Below are experts of layer 6 (counted from 0) of a mixture-of-experts language model. Rows are named router (the router's row for the expert), gate (a neuron's input weights, with its number), up (a neuron's input weights, with its number) and show model dimensions 0-255. Each number is 500 + 40 x the weight over its row's rms, rounded and kept within 0 to 999. Numbers have three digits each.
After each expert's rows: "comes after" lists some tokens at least twice as common just before its tokens as in all text. This comes from a sample of Wikipedia text that the model never trained on. Tokens count by the router's weight.

# expert 5
router:468526538593536560514472436480525471493504467467472524523618470540480454555510480519485454621469555568454513436486447516540549490481567463490526515509478470479482470562498439464530539469475490502499510475510461488571494489475523481499548490486570494492533509448512512491549490500416555484517547491471416510587490471447496384491527481549505461429436481498437450557470470521521499477453473480489550441486535512521479510480471503507498516548507526494498513472535428448405517510519485498562539512431480549458523547461474509550469418525474492507544467534503485550553513506545514574448540549549455449420520410490473515473520490458475495496467466515515522522529506468434500490525561398477551460522469490531468549382519439553497484508486427509521465521400522513507479507542556
gate2:438478553519448476458520538457489539499494472470545524496535555491432457479538512539519514470472540478478479492497547461509484449542546492572460430479544527489501518495486535461486524519491575425490482499541440510488489525508569488596495545535497575564497420482441545507486497562429491455535575486446411539482502465499424531490498500551509474604515480448424527575457463516532442534540451488460488532517526495477508553522544544496448500508568464504512430410454429494483443549542511541487584510499486500516511490511450559549513514454487548476570506577525482557576545517488520587518541553516516496518524524511470542528497536498504540516551539580525590468479516538543439404517419523444486483505462573513568469432548494545503515504534481473510513458513510514558510470546512
up2:525533570506429460477496561402461538519455508519554501502555554542427479468583528535504536460537531495481454501508519485525532454531554494557452479501506496551501506486526552448481465478451575371487478483509427500512513566485531565515463532519504606556500408470481540527441492506461522473513592516458471525464493537458406427480439566508568500562492454470436511512456508538537426489468432493440490459535547475538459520533531533527453470552577566474552454420476499473496452526518498517503500499506476523521534419523447471542522475430475512511521537557490497574526519490537494555502512522517526513499493492474448490514525531472467531505547581504436590492503483495479462425507443559494468476465447568451541497439534479519526543534545483480499506456551521493501493453479524
gate3:597566584489560540496503496535549393476562508576474418434532509508535458487453473456546539457547478501477509502463492485512506464551443418519461445473446486457533485502513473503484452480520498456501551434593568505480560518498555515540536479495516578506535452475494542532571464533532426512494488520488477539458552485460558504506489588515536533473590507473487483518459528471483522443499555465520510478467490452518487470458511473523475541489569567537451521554457538513499499517511528394464486514515439462511522550498482481427506398524445502475489496467524532451506464516553435455458517537566567525494537505519546517512494443507497495560515511482494534530539496464570511441474505424461532533484486467494524469579533456556536495510491542508608474605556464443536502488536488
up3:555576536486558603490546531523561428527565500562494459425554530500573446516442475491555531489493480560503545523479501494489527453568458453493473445467458447491502497510509508476490452498513498455490528482587531501482544543445548510570512463492515518504538463498481529487566483524496435473465466493438504489470551511487581481551495562540579593461564488499488478543451458501470503468505551529517542506519462441485479527519564486579465519487546550548470540515422520558483497508499564428492501504492434497479518557491502478442496432484474500459479488454532473515502446461581436486422504523580601536484562508569566525546477459479479502567480525444497534492516482469578480442484490436468471487472479481536514480530529432550553495531484588536558484570531441508557503496498529
gate4:522516505523508531490507564482477496444511541546475466453462504479459505520535435518531520485486558414491506488538563488535532481587556435516537538435495513431472495538536478426463481548535513490514453583501521549497507461545504439455456511511454574571508484442435493493501499556574524520543382515485417491497559462491535577555501514519538482453531449503509518557468505511487483510536510488530464529425531475511506471591461471519516534549540442454515497585533541469477460499536460500523518484553465437496549475444448529483546532501477493537512464473524519442559545485556494497523456505548482513474570504480425548508475481501446443449535482367507529514528381497566514524528496486482499521454495496580508485443545484512491539473494628441512494480474519508610509483500497
up4:507486497527509558449498517474483514434516543521493431450451503521467493531535438536546532484499556429507509483518551461532520494553551454506529561453505514456488454553544485447466461542553494459487461572488541546487569493494461419472508504547463625587496491434469486468509503579590532567543410506495437522463549503524537575549491541500551460451498446511510492516468476538485524503545516479524471490410540456508527470570450489506471546522521430472524501567532545471501495524542485523509545511519531449521549493469497546485526503494458485591522464505545536445539562512553516471537481503533494495492585490475431551500516464502457475472521488397504510523572392465564526526545481440499506485457503467606534484431520497528471489448510565477505469436457508470597504486522486
gate5:518493456554479491434545471443488461517550540439519503452544465510533456513509484486506437484510515552489514515461545494484519469429532522542459449573526523443525458505495485554438487498533560494439519517543527493482489567480502556520509550493563444455480476495473528567502455529540504579589593421469545536515525475513483497436561533521489480442477527487471511512478512579503497609535461467538599457499493496508451503456536523538486489594482495470527497526476501553480548578521416488537468574577475512482479524466488512548504443430467532487520548439506475448499477487570491491492518535494480470460454517443455467485541539594522490539411458499530540443561448541579522537426543515430550507471463557496459478494501461502471537459521523561591469466491451586473487495510509
up5:553507473539514479425497459454467438541519559443491462459521458501559482505568473497522460452512489554473491510476551457491476461429520550545446448573542535441535468535494484552482498502536532528454525474563521504462507574502497548534472523510530411454480504510472499536505437563506535590530587422455540529486543479520498464435559542531506526477495472470457534509444507579516515596548459473513574479511497523517450497496512507529452462550443495456526491586479538535468496548516429467537421554596467508492529497446486483536486454437479532513528517463521490465517466481600484469477488563543519458453477528467464493490534529584518505502428489492523562435550422528550532477443544508459539564453425517502493468521507472494467545446490512524568499489515421591472459487517488
comes after: " ", "20", "19", "–", "18", " ("

# expert 4
router:497492538542520458525476469478508507523509491436389524541520493536462471526545413490510468487456463502361488435467409565537514484439546499499521486521476578455553458525453465496510485498468445569510534493515534515475522448526459474480505440512490442423538484465479494596442507491422478478477574517494483504601503498506515547508546488524471422467485471469521514548508497440527483529481482487473517520475562534498463447526466476512494497487468485504490510469535504500461525487539475461504518511446533574537509507462467508534548417507586489583563480579496475535511527483549422521434522557553489433491562521481447468471546486495505501439494504555552512449547484505393512500407526469533586427500514476497530524497488450558448530506443453516514486541409455487450534495576510
gate2:496581491553457434479490527478493503478558480501492560512442481524508466521447461487530535519620532518484501500475542488553524508499477508554548406435430440499481461519468477491492438540479508490474506438490528540534476512494611511543494402505507546502498383515446459500560438477537431493453467507512358548556538499519494448457528521552497450488567476503489544527419541498533495499519469510569520462500541502493552430517508430599469474452497529495439483491412538445531497505530477470530563516563493495456505531469505465447514421427538515505547446529484497455482485504506508486537448510484522538484469570460498579496508511497502444497510510438490491498414481499514454440525513487584565481514516493519496475486472474526468580459416528492487470493493471460533469432547513
up2:455530564561490514528441592429548513535489478471504470509468477576495444430581451578594494498496518498590472480473512482585499455454510548533566491431524501498518490541590514490447512535496456521491561520472473563532502437468537474492473443455531495446501407480502542482505500502512517517532485477482478529494510464533524436500505456589528472434467504462456495498474521546521497494461456462520552519522518527534517434566504461588439429512477586553520517512493445479462496534541483531555496489487534455546533541473526494482502540395515549498587476527539515530551499490539466409495501544532492458454509528468461540443490518500492511539522546504472545437547470539563490482493501510512525519480464454507500494433561451597501537519509521484571420515446482546593465448474454
gate3:506529528513425508499540526541546487545484443539484466463520490496566486453491453548551591463549480515518532492491454502519510421477483510556552498519547523381535467515507482519525441510544452547495523533542438511606469450546514519474470516443478473492484403480471479466430462431453471543483508487512477456380508482513477460449459590520453449514502536515559594562498489531478456478497454473533525479525537503528480561570522487514458537478534471527467489511480449387398533514497465526511491570478523480501515468498474443515546431463519500554488445464592544481526488560491550479525507520517530488525452480443471481508504513535515459501561505506481485468484538481589574492473448505512471520436478502492440479557572506494592481490535505509561427509497551524521401496505470
up3:499471500526369553522522566525545515484483439542515484485483492493549495465503469518566569475534486520535540501496430527482514471505532530561543530556529566407538488478493525547504460503607438524488445565524442505592518479570499512448460534418442456500513427516449513442440476470448493515486497486483479478398468504496474485481491574510486460518507521590561510569477481490480450504529467485538508471557508517527462553503491482511500531483560526533440513464508427428419511489510489538485507523468538470493554454467491481535546449461536483547492395460557544439512491526464512444522527552476511503516489503468468498487545516547510494536530515497476484495426522522550564570521480510503463538419510557474424483580515518503597506452534503570520428470471563533525438505469444
gate4:508558512612498523504399466444520530473499513540539585468471513511488416464493494473556513505488506550470478515472501499529504486502482522512487468410499466531475393521464442459539517550536485456497542519481481558582459475492519542535461515484511516477568455553440531475463469517521480523446484450470436551515541444517457443489549480573496535462505448502464476544440539549553534455472421466467555447462613517470556461510501482538439397514513482479469584503430451484451479543550502525526519592498509497533490527453552470448470511472508520481581486558504540526572485557513540504558450564524500414440487551474508558470531521463524520511491510491403520468501508573522508563481492476500516444470478464559505464510497484553544522462500516454545457489496508511521475437499573
up4:525532509562517505457452478458520518509495524575508574483498467480519456500507478463458503533503526537458472435475555554497586562474522568512439472477476510512426479504470453469482568496500502414475508549512513489527524427484482499537530595454570465508551510591491519504487509545480471522424471495442386505511562476475440492473544511530519526426527472538410458499478519549531524450457476459484530447465549606428526494488521459411557455501476489518462542515509482508449534554554552520528512564553522456479491440493556443517580510485478469446544547540487567514534490509481601561510514475524479463470562553529514483468471542482508518476514511505461528534478430594528537532451482482505575478463544535549439525518459521480547484455494466490572552515429531494466463517519544
gate5:478426454592488550495470450516509487501475487420463531520455582526416538538538433524548527502552498525370492464478475538566517471471488528539519515526481535486521474527534463444514488491458457557545490547486529456498439521523527419500549478446543482437571446454466539494515443518438493569491464513473477528489490488450467574517536587490546485504495505430518457541495528451460598481499519526474474460477509496485455487434464491510475511448544465532483553515556597533551476499503598504445491577535479518528559502493453503515469452480543505536580495551490493491496497540480512498420537556512434419484566594481433557543508486489479555469487515554558563504537464504488499533511480473534459480459540441490495508496530537518424481433517469546482496526473474423468508487495559
up5:514414466581467550468474455520498487473516521426460500504442580532436557552549445531572562505547481510411480488470515506576492467475498547518535514535507544459558471562554455441491462469469475520552503548497551443534456536535532408487526475437547520429585458469466513452508452529475493567483440500515467561447495518450471574526555571479568488509463501449547450504477517459465572473521523501444497474480492505507476464426492502503483536477522469448482569546573598510548489507501562464458483560538469545534549447481478483495473481510577510550564502528512485497499469489488488484442537556498430426486568595497450550520513487457437559472453540524531536524538467487526486508509461472493462489471529450498504480544509525504467460411479484539468521535494446478475516469498560
comes after: " |", " ", ";", "|", " (", " /"

# expert 10
router:511473551547544506547474463485534490533444439456464541537556372527547444545507475469488434559510477496477524509465461533537465458488525494495518493509474465539514478538472421477485525479478427521406509475451502525526519523496417513486515444519480464542512505594523513478370472442483488522442552444514460464574461526516454511491547481534492451467457454474510475514533548437487440468428444505485545522541525527522472475501490440538483482526430493489485545505517482473480514519553501452560488500483494636507511505477482552509512485443528556458560516547528484485566490447527517487507498539558502466440571496523472503462520388516443482389532458533487474480526526510454477546433538466503572395501492499534438491499515447535480536524458430503494466514433551490455500516562535
gate10:465502581580499505516503508492457428454508545546524493488493508502507499514509489490517590504444492499467542505481473570501455510516559504518527512481502492431462432482463485478548428445482463476514488493559519499479488475470459482639398526520478458429527468464469588535536438489469585508449485457379453500462559496483562534479480500504513516485440469579515523517526514546468493552554458502526482430524497462579515474463525531517508460453507525585552516544467508510418475552493484524574470530551556474521447574515449498484548467530507586484507500556581525465496454553533532504539501510491561514431502483530473555545437582511432557512599540468468491486487484542462523478479480518437530504464485498514482508468515489527440477491554533535484469503426542501560442544546488
up10:486516613563488520502515524479456391480529572520560471495468501521486495487544526474486541549431480471489512549465491514506514500551503520555525552450523510466456409481518487477565431495530471482482526448551509511516447500480464508599406528510463478468510477449508552520543401472483588528460504470440419492495571494471547530471491529509549504517471487534505527503506504520458456510498460486522483449501521437534512485459492513528510437470501527566536501537484493510428394522458474494559471493495579466540448583530435481456560461456493567452520493568589519505496464512501540472558515521470565501424516511515497529580444526509458564520569536476488506477516484469464515487457506540468563438461436473531470547474500450526464471449577542515493476503442526429585474554553484
gate11:500529520469452524488501469457484518517461487502467514435408495502534476497497510522518547527514529499534448547509442515518493507496466494511446399395511551523487486521509455569493570479528490488495507498503562536505354565539484616506527477511561493555530522543486529522498478555573513505484629451592500481444519452534470507485482544546506541475457444440459474503453485560516481444523453463465545499470488480502514497477505509472468517514551533551522459439473470438512489541469522422519461523473485438563539539496420451467584518530463526479509467542535544482484567497498535511515518471480517521486470525414431428591513520508499556548488532500505469467513505529561454560474494492474469505470436483528550542469555489521528550443491465456572496446587469488466498584427521
up11:485489518462428515464537489462492512498463456542466533477407470514549506460502489515489546488472473544556494531512459470495505513483486511514466401430526570521504511491494495575460573467519540473483473504477538521541392555546536566464536488514567495564525501539489537495484496546595481495495603408583499455496508489544443528503478558540547544475456505470453466525463486520483519431519463485495532516509480466490482518447531521456478512490560475564506473427454428490546495533445497375496452528471490417502498480523409485476562543532441507485517492543495570500481557505475550520498515478444464508529480476438414441544528507515502565529489519524522478503500519522557436554505513476447497487460435497552545530479545516505521544460510464416573532426551481460451519570406450
gate12:504546525468507525431390528473491506479518465592513488558475489476544482566537533476533483476490531488501421551500403461487502448494476534514435469499563546430540480499465540525458515473573516480508537508525486515580532418458525542432524528480527579517519502497566531502449542568530578480490510491407533512509508451548494521507498499532452541536494521467509524478470497540533490436503491487539517474475491530564460495478491511505502482523542508433491501459473531514488487496447560564478506501432455520528456484508496503489560385496431503491532572543448580443492482536546485521508566458487541498485453477467483458436482427527533397510555556467525442494512490580508523490486511574441509435558535548571487433521480464509528486459525400447547502445496549500535442518501595
up12:508559511457543531435373546465471506463532474563472512569493526507562478561513509510525514487477532495499413546501432431491518447473459527472439470482560529428541492551454531529454489479541505429521563518536508500571508458488558587445509522448545530522559469478531508518474536559488562472443529495408475513502519463518459499467491497535451531535478519462503514525470498553534489436490489471547567521468508551541467511491531545488514528532524495467476530494482542515496491491444552527490451488426451531474447480545503503449583420511450482511563585521437565474475480591531472512528538453494509475481432472452499523489440418510520414502584513471550494477512479559536492508456513547468532452532542580563494414517484478518514496460543413453551495480502550474515467480491580
gate13:510533495474551484528442451504515526406568488459458496545522482497483471496441498547524383508490494460498522528487487467530544509520517447510545501386556505466449479448474438501527515572443517438545588567451510489502544526570547493505465468542530530492486450514496446499501505558498538526559556471518486504538462483543436414454433511496556462535533470479509498486536485504518516507565495520490571554510502538465431509525457468523451498510484457434453514504476486492573495467461495565573472494436488463496525498508512430557537474483525514458487503473563524457479516514486559380584486481500481504448405538475457530486503570513581483458548502471605465446499479509539421550433498541513515493432468484572432501536484494581506553472453486442523507474497508479467479433526498
up13:510511497501503504501463495518554479489559510504431417552442470495506491484489525548514368535468527444480539519453511466529547493487520463520535522415513507458491479480464501514559458589424510440535571543439528502488542509526523463501482518517512505468459477431514438493466510548538555518540526433543468517518474499520461504448439522538524453546556438460500483483509461491491477549594530544464560529461470507453453491522436504495439493528504478515429508551548442534591477521479508579570484535443474456524513531493513462504513499501520507470484566478576548462509438524473512444600465498514466497482471539519478589491508564487561463467552504455531512450484436521561453538440514558451506512479487540598470482522507464609523557415545442514419489505467527514536485440539508
comes after: " ", "19", "20", "–", " his", " —"

# expert 3
router:451499545526501438530505386471509476500467515468460524578495505536482479509522454495538562449508511475441517471527504555537551480485456539507540523430421481460494459525452489498469498555517444513462519497478612550515524522528520544475510419551533499446493465495446547457427489481494500530480468496454474500478483510461483439503587523503505502482491498446468468552503476476506510474412478499484468538475603538504522493490457490550460489531458504492490467427563488474477499531550470475545510561480552539455553547455526433487505468472512611547567482566473503557520536496566498542538486499565487459477491591450513519432483460458495419444493467551509532475590480542532491535488529394556604459455496558453504496440525467500536598474428496530494517507510483474550545548546519
gate6:407436516500499550465531493520466458459452531504517543486514465551479493542546501480519532488451524499572497494553423477480530432534450510505551493491484495478497485522524514504504444580549477467554476436589457589474500485544498441545477510455468476565518497527490492442445471496482499459500536487512467517503553523532532540505474512510446514444555498487428540480441483595433529455457513493428485470503480560563527518535414512515500599471511465534486427520513551450445527524482540545564454559507530490587501533411611440416489507447453536495500480538537486528524432545602521509505516509546529510503478506532513494536471534464468458534547523520524504431539541454613485483505483457607468539509420548528523546498497462491511530441509496498492463448450552511526498485537490
up6:459469507517516497422542466494467492496468552434520502465549465561483461514516536509524445551501498521512485457514448476498553483488557495558477459451462539552492449440478489510512510534559480460533467449570478616514448462503516457563515533460456508500552499536532501461508490462458552473497546479530509566537427504568554559492477406480475497508536503482432596420515500575477569511411506501420535467449462547522505508483407528502534545482530470513491462482500503494525545546509481571534467586501546509575456525459569438508530444460493547484513538585527497488514448576560452477469510539480484521434436522501488487526473510415461446495554562518560487499440549481563447561503506533551529472525454571553530585501483538501499471475474461480532445445478519514519479533486500
gate7:471429528519448472443504527513531476511492541513508514506480559542521468455615431503520442481541515489463550467471491545573561515502475463496517447541526479629490498515454498485495482444549525568481538444459503494571560456472493566478442511507420527473484451480446512560482513469439582517549503537446460470463534463542544468461493452526474490585529475518546448523492497479475443520514507467462508467505595518511503436451519499514528459490469555458498469517512466532510522588593525467434479497518520507565544483482519498559464493462485551535504547528499517439496478530469460520456443479479470415490547472594515471530449506441508542509526557584527505533515491527485503522476509553358476503510562467478549488520550528552506521517551440505582498485463416524502490541522440
up7:461507546541447477414490526505536507503478515504514464532453597552522465468616466499529410478512535490464485454482511524573541530505453458517498445523511506611463482543456511511488492462525467555452524495454533497590539446501522552456415516515467562491483452475435492526489510492431587508552532530459472463466515487532560451458536452559469513609519484551512465517526473490473455493503499445482507487562587509520531471494543511523535461513462538458500468523477454538500551579547496469468463500484521533556553497482537477564469517492495536543468543560505514455528485548498420550421421480492449389510500458525533472497489466424527547522488509530507499558543510550478475486481522525388453528482549475482551486516555502552493542510542423510584485471493430507519498539534474
gate8:477494507568473547467490529510524452454526540563511499544498517508492503454514530494510509495441479504483491441463498525527468485601456580474512468442571535416556489503495514435556475582543567513558507545487454473521467428575452525502535475484499541518503434489484483467542463495457447509539495475483465553536486535424505493536453508516569454463515489487484499469398567480520491541515468505559506493484541370518529472525455500526493513605592491484500439527515462515490471449534531573465499536423500511471497527465548553429504550466531479518479535527482529543539441526510517434436524483492433450496484502559485547457485487402549458535521572497415511466444573496468530517437449448505515483489467482558469507542465458584507460482481567453499489518471551452502539553533551
up8:422466495569514514471489555487535496471528544559518503547495513502484513467527504482501529467449431529526508471477482466518475497624475550489490500466575505430552503492455520433560483613544574495572490487473433479502493486546450545525514468497507525478507453503502481480528440467463446457552476481502478518519450532415536509581474491501550470456510508459464516427453508482518504558499452534565517495467592420525499488482489510498525499615558483489530427491503478514459494442476501604460528520451466521452489533487554540418524485461545489526471522533494501547517453492496541458434518470483441479495480580552498537469481493394538453551527548515437499477431513505486497549479435481571508481502424486519457521532457472538552453465479601440518477517495553491496525567554568
gate9:408459479525443514485508556476528501484559519462500520482446515513438492566477428521501549462509568528592516522468493457521535469455528533587442482482518517496474496412516450486491511498490495481514520504600501484484478491501507538521490499501531527478494430603558525406485464460516544488488513484537473445579534523502504508447522504533518480431469511480432471508446554517497480460486488496579456480513575497534596449477539470542599502515566456554500569510493410510452466434535555437482508552513444462486443549551492493460523438483491515508566496537486529492555481564463535537568512533506538485427470584505487449492485521580437496533547586507498526466550407547519491564546533465511540505563480462538561471525490480510500492556517494452496451515469496481420456505496520
up9:459442482483454494519521586505519451484474537433498453488442589477456477517448476497489549477500536564613489510460483467498524486487461539542444460465530527512531504415523463498491524488494499518496523518533502474467493498510536534537482433443529558437515447600534490410479486485495511450500521512560519455524529523476511498436529537527506481480507520498401488468515498455504455463449518491566457479489569496522612466483522496529575494523483475550517563524498383465492519412537527496498513558498451500486434574522495444425537521507475543520535532533521502487547507495500530545566528530501516485462445565505534389495475475587452508502555539466471487454534446526532467574510507524515551507563457481519583506535470507521525484504480507398518476526452509542378413485481484
comes after: " |", "|", " in", ":", ";", " to"

# expert 12
router:525563542537492481458466442447507472436554493448434508504484510578538496502540536560550510514487539479473449482446507456566481505497469514538509513455500509507534477514505500469532434493499459386529475468521484503538503509451503545483504470462467429463460496495477492461501429474485442452479515468475452497560486475543519441543485489546464460469530487464510519419515469530498491509481473497490554470502538521469538534527517501490536455561471477482464527562475539409501497499491485513570460554488509519563553511448542456492521552477516469540492523537598486589605491534497452545486513539579531434491431459395503487540482397458427535518511476442529580491515491590527457572452434446483537510436419493524472515611524476538454520492467484441531536505501511497431479585551525
gate6:542493461521446518457548457506476449514525477488498514495475462530507495542464520548509497470488536495513500546567516495496496534476571526438496459443413512599542515448448545552424550516506441516554510575491552524454416456528473536528557526534505438398508441539489529510525484535484538457463441471420483539470451453489483490544422414497571413538492528458441453531461502461560542543470508449525506471380503500469450498498464520468509501555487439503505573473504505518437483574472513520464510505523454534505445474472502449552581530506577491511497483545413499536493452441476554464474483560525497499440506491466415540548523487487549485476493547523416510480525476569503504620539494515492515519532525486510546509456476494500472490497472524491468472568513451407467509517530492
up6:541495520500482481491587459537497490537506489504504524467493481556503512519516528500487462532435547481556523544538534484531454491533544558427513487417453572581526498497477553576426544514490509538544480563506532500478442476546500556513526527529425472423486483513466513403542532496527519486468407452403425539523386503475481489550442456515546432484476497486440500543497478512543490520464519452453487514387486535442413509507441495484547547522436442477511564479479484471427526554498548474535474486504405563532469480484467487544512530540573518522478489511414512563481457463471522441493501578551507493462545491475449542528503445460498561450485545552447470485553475500504453553454465476508510511569460476464548487476458470528506508493469490487484498575522484417470504519523468
gate7:497505519533512498488537477488475442553526477545516575481382550559474464466540507511529507489434503570502531561503418540513500491549482546560558517478498470499515481440485483506492455544455524487549464534461461502488545488445581546488485542510458465395524519424498494571482410491503511494545460501452507480547467475508503430491553522542546479503535502500522502516537525519499429549502467498498538441474500498469486494545470477520530521494480495463446519507515490454465433487507505595461556525556443460487574525434559482620499488497549574475483511449559475490532535492483429505548527515498553487498453540496472499530530436531511521468603537492491504449531552478523525492516501533468547508490492531483531512520515514516671508413526549413549498459507487572497563541549408
up7:514545527517564483506510452446486436498543495542526556441464566508496481494514461534497517542419510540518495544495402495508504491527463500489521528473461439500478493460498466492498464499470530498543516524422467499437571516420556529464491534485451471411539548449517429530448425533457506499552517545505459470555467478482458407478556527519493436506505466467521464518473512523498514501449460518536544450507527514464546455485456481518484535552467461477401521473515513475500487442505520572455516532503442451460501483437525490578508488486572522451482508454598450505526480460497422487554535506547567482472490494469512547521521498527551505442579489503434553454539600462553524446516530526533567483488492528491513501483486521485613543374542490434558480503498471574496597525540472
gate8:469470464607546514462491429498512461456538523561498569513505522457508499477569537523488460470505549548528531489425457556484474486529479488529479495450494491496447460459461494454577543523491521497506497480437481479515538480507516504513524489653507543439494465555478501524520379502509500510438515532446469481427497460501508452487475503474506487558529518564510533526541418506525549526515480532511496486490550590503527467564475531510482471484508485589428483481486521517563496510499505518477439443489480478524445488430527522536494485574559580543548508511497485481529440547485476510523444530513501494482407522446471520560442504514467485538583591473425437455437568529546385465528465557538420500481510498479462490524555513482481500431441502498494461488492379514507502488483491
up8:507506481559517499441547423490514469516542465577494511497552590504556499481583558559486425449505475481537495444399538460450524493537499536512526455510494445489476476550445503503518553546465545531494481577454483464572509468491514511490504514621538521482480475487483505485544427583463490536446535535469462480491497446511498458483430500510494459513516521541513519506472466554497476506511474550513514468520519585524492504527459549499501506481500505569479427499424555537550503483471458548491463493507494428488528518457466471513443525532524515547534495453561521509537489537506490474528431497564458449470414473485510510527487424528479451497566581523432350497494539521581362481495474571517472472465561587467421475492502500475473522509437513479533507478491461505501481531496535
gate9:522550583488491452514500470469477454526423430505527453504547489555528488448538470399533439483464473508406492514481530439564541494551455496533469464428481483463529506418507500526566507450529535479484530536534493480531477527485500450465483522465519495449485460538452526503491515480532490542536478526544540469465424438570534472467474506526512530464538494441562505438499524554487459521509495433468547523570482599516482514461555445514539510457468497530514503555456477502498492514457552490550492516527534486537544438478508524469524499406466456383489561570491462466565481488476450506470426538556498448462493523495470498491437498523565474436512415498544496531434565468503534476413515502377536464505486515480511528560437494546423544566517526494532499506462478547496423499520543
up9:484492598500507464527467467489456427483406490478541481520542471536560496436513470378545487490399439536459544478532505443549498503559480474517471519425472496461536516405511487529537493454527521458486528497509489485548469527443480461461446507463489524440496471523509500485502526536511486555545480507541523499415423480519502508443506533461527597483526501476568474448471507581492468520496495450478564521564461554517447479463554470518511536410445509483562493554529505452498515509474610530520505460525473471500493421510453580471497449463493522425500511543497449420502470522492450552484463539501520446504479535504491541484484487479579467467507441457556448496434563431459555488474551522386512463489484503447502514574472519535463518559529556497492510498467499490522429465458512
comes after: "\n", " |\n", ")\n", " in", ")", "1"

# expert 7
router:473565532522560502463446479465485504518552524483535584538529510553456447575436486505566419617495503498471488415430455562507490493412508479534496540507501549503454458548497491471579538498501426484552461526510479570559547524580444502514541416491497511461505440524500478540515496437500499522513529506488534494589481506494409523535521496512469461487482529467424526481464538428498524468452453493505553533508553495502527517524432483483523503487470477488465548489486471518496494490472483478478487561531561565471436576468529418505516497490541533535512465586458513543524504473572549507431540523543522509454466537424486452460497498430525472475427500523466481463522522479437510607453512528576488471543417466483591514505504474532487541516459516463491455487460534478484549450447542
gate2:468590459530503521391509525477459514514470481510477534427470445503482494456504482474431516544488522534447523543530585430481530524502555400467445501480439440488497480441476510477516505529555415454506519618435491496520459501550475512530470462489507510388498550573509529527486460535506481419530492449448539515488483496561474449501437423534473522469471535455483481525437470542475492495509505505527536409487554508550505477448475510451466455475601551499511457475504509492590442566554520442492479542512520461544428489480498439494447444494587427525489483552478507450522410533511486487537508520529449504507485449487476526513541514522469522533460464475553536482552537575472579490489490485446469530538522501536457474498496502495493511471428509430518508508462500495559497529541414
up2:482599473528577510404522506435500492520484470542458538428501444518514473475476517545470492521464464553446495561480524447485593489448595457416464554499490495498496482491534519488505488547484436441515516591481475501556522468560516430522505478506551511401554530504521537490491489541525490512556458523488563522488468540529470440485532453568510506491443531459467509544428444554482468465573524499556538451495558427521504504504437508494494492456580488459498485465443501494618423510535490472515522559503550436555450482487525429489451499441513434524485490529517476478502437537531466497471480560524413486510418472470486506458594493504462492524478555513578515491548528574457528468445537482505472494527474552501466488474515493511523534498413519457500505537451522514571503536508450
gate3:462519447554503515489498549456540489527535574424564540527517529553481479502506501504638466463522498512541553491452512567528491506464536492529486489474496492510497491491411488464569514547543451531496469480588508553571417432508514499500498489472501506489529449490547545523601363480580577494526515402445478513497521481516399589464459506502523468496453493501480535480463496555494549479558422485553556484443469473523460521562451503532552491528537556544472478477447494496476439501531433522528533542497550495431510531490478439503548511523526481474505522501513544493573461475524531403492548472514546457479475527472405521495452560541551511479516473533434523454505467512450469508510477504507479486504429477545539503499519523505469544504487569474514447434441524506539538458540537
up3:490533415510559510396537558524490493521484536440539554557496565513451528527455528498624470433500418501539488468446556576517510538438508444555503552506479536467472540506459540500601508539511449519471455491546475494613437480527496464529497438457440496451506446469567539509565364469534529512507550443434485529521532529500378541459494525473464473557513507561504478477468511510451541526551487502543538491478478444526554537566420541449521526531506606467467480475514544503529428502552412458519493508500557501454552523475540444509512545505508474521482455483511545472540458507520542430492527483496526485491470476466478503473462510524526495476497472533456505489462520522480496514478497506479435513486432518532494519509539547472487540510497553438499512426503516481488520438472509
gate4:490551579584508520539494497479543492475521566501465530477501483540447395522572502481579444526562508532442458519444477445571516514520504485478493463462504509479574460488499425478470503528504502518487560517526506524554431445504524548503510485488505480539587470526472524499446442532498504492500507424466471517527534430480504439514545447604500460457500441468515550511492488510545452483438423449429485444541535509484514512496489509576529524538503503511407471520421491481466486534529486577554463513468501451516522470439500477487537460449486584529538487539546485509587466536565518509476501561547523427433538518453431553549497527462512528485520412442498581464474454548505464481467450460473494470448495479558501502492520421572463566514473506449562428517498514491462495498558493
up4:513599570535481512522468464455551471516504550493438504474529497520526442534496468512536432521540504542497506535435476518546520506511489437549455531497489522506540440487499434479535504544492471480526527548569540522537456478572554526524505425536547484572588440488455536531467471501494494526513461440428431485520599431530454490541540493536516456482512520435517525574467530518546505532455470522465487494450543428384508475545454521532451519548566465465463473516452566491492552581487501556560552562479532473537506482442490496519504458506525484520507459576521527517540493546546516484470453506589447443425547516532432511561488534415522482469477464439493563511521489563545469469472464408494493499498521487507505490547542436572465569537458505506506457531457505469458487496546533
gate5:489552522488502539505535487481462536517453436485577526466523535504489466480508416562573466540499407463494489495504595466521383496523444520515483502507595555568495473491546470462612535469452487589450440534471549552518485523469513538620525460519522505478477491543553433475489475533484545472495563453499517502542472513480489502471518511514478471605519527454385562498451505481504515448485497503534521507467498437437526498530514475502515517569500512550501597443464393479550492456536570544529499531544437501506558514511570538498542490455538517506489496560534523474514468453539507512441515519455463460483478550484554481475471543454524514464430507519523527462474501491530514538518484436530474450502428455505505553520541485525496512516423432507418441512525489515512549481493466
up5:483554502512420577501519507473459503497469467481531543462542528533424450468502471599520479467501493431531479479516551557481417497575461498541527490487553568519505478520514450492538550451465465528464443486504508550490542541509496503663478465504486508482522491508564481460474577518558482518569535491472552521570480503510489558508491506491456492552570526493434529501531533536511478492539501482573536513484524445490540535552463500521498471562480503523522637495460394499568533495494526580566516579581426543520561522508566521525501531465506555500463427511539501440507523443565525463471508520455437488496525516509464477537428479473516516486502489449488534431478489496532535461585508422485511516484533467485533546530534490548448501535517450516465437466464467529537552490522457
comes after: " ", " |", "|", "–", "1", "10"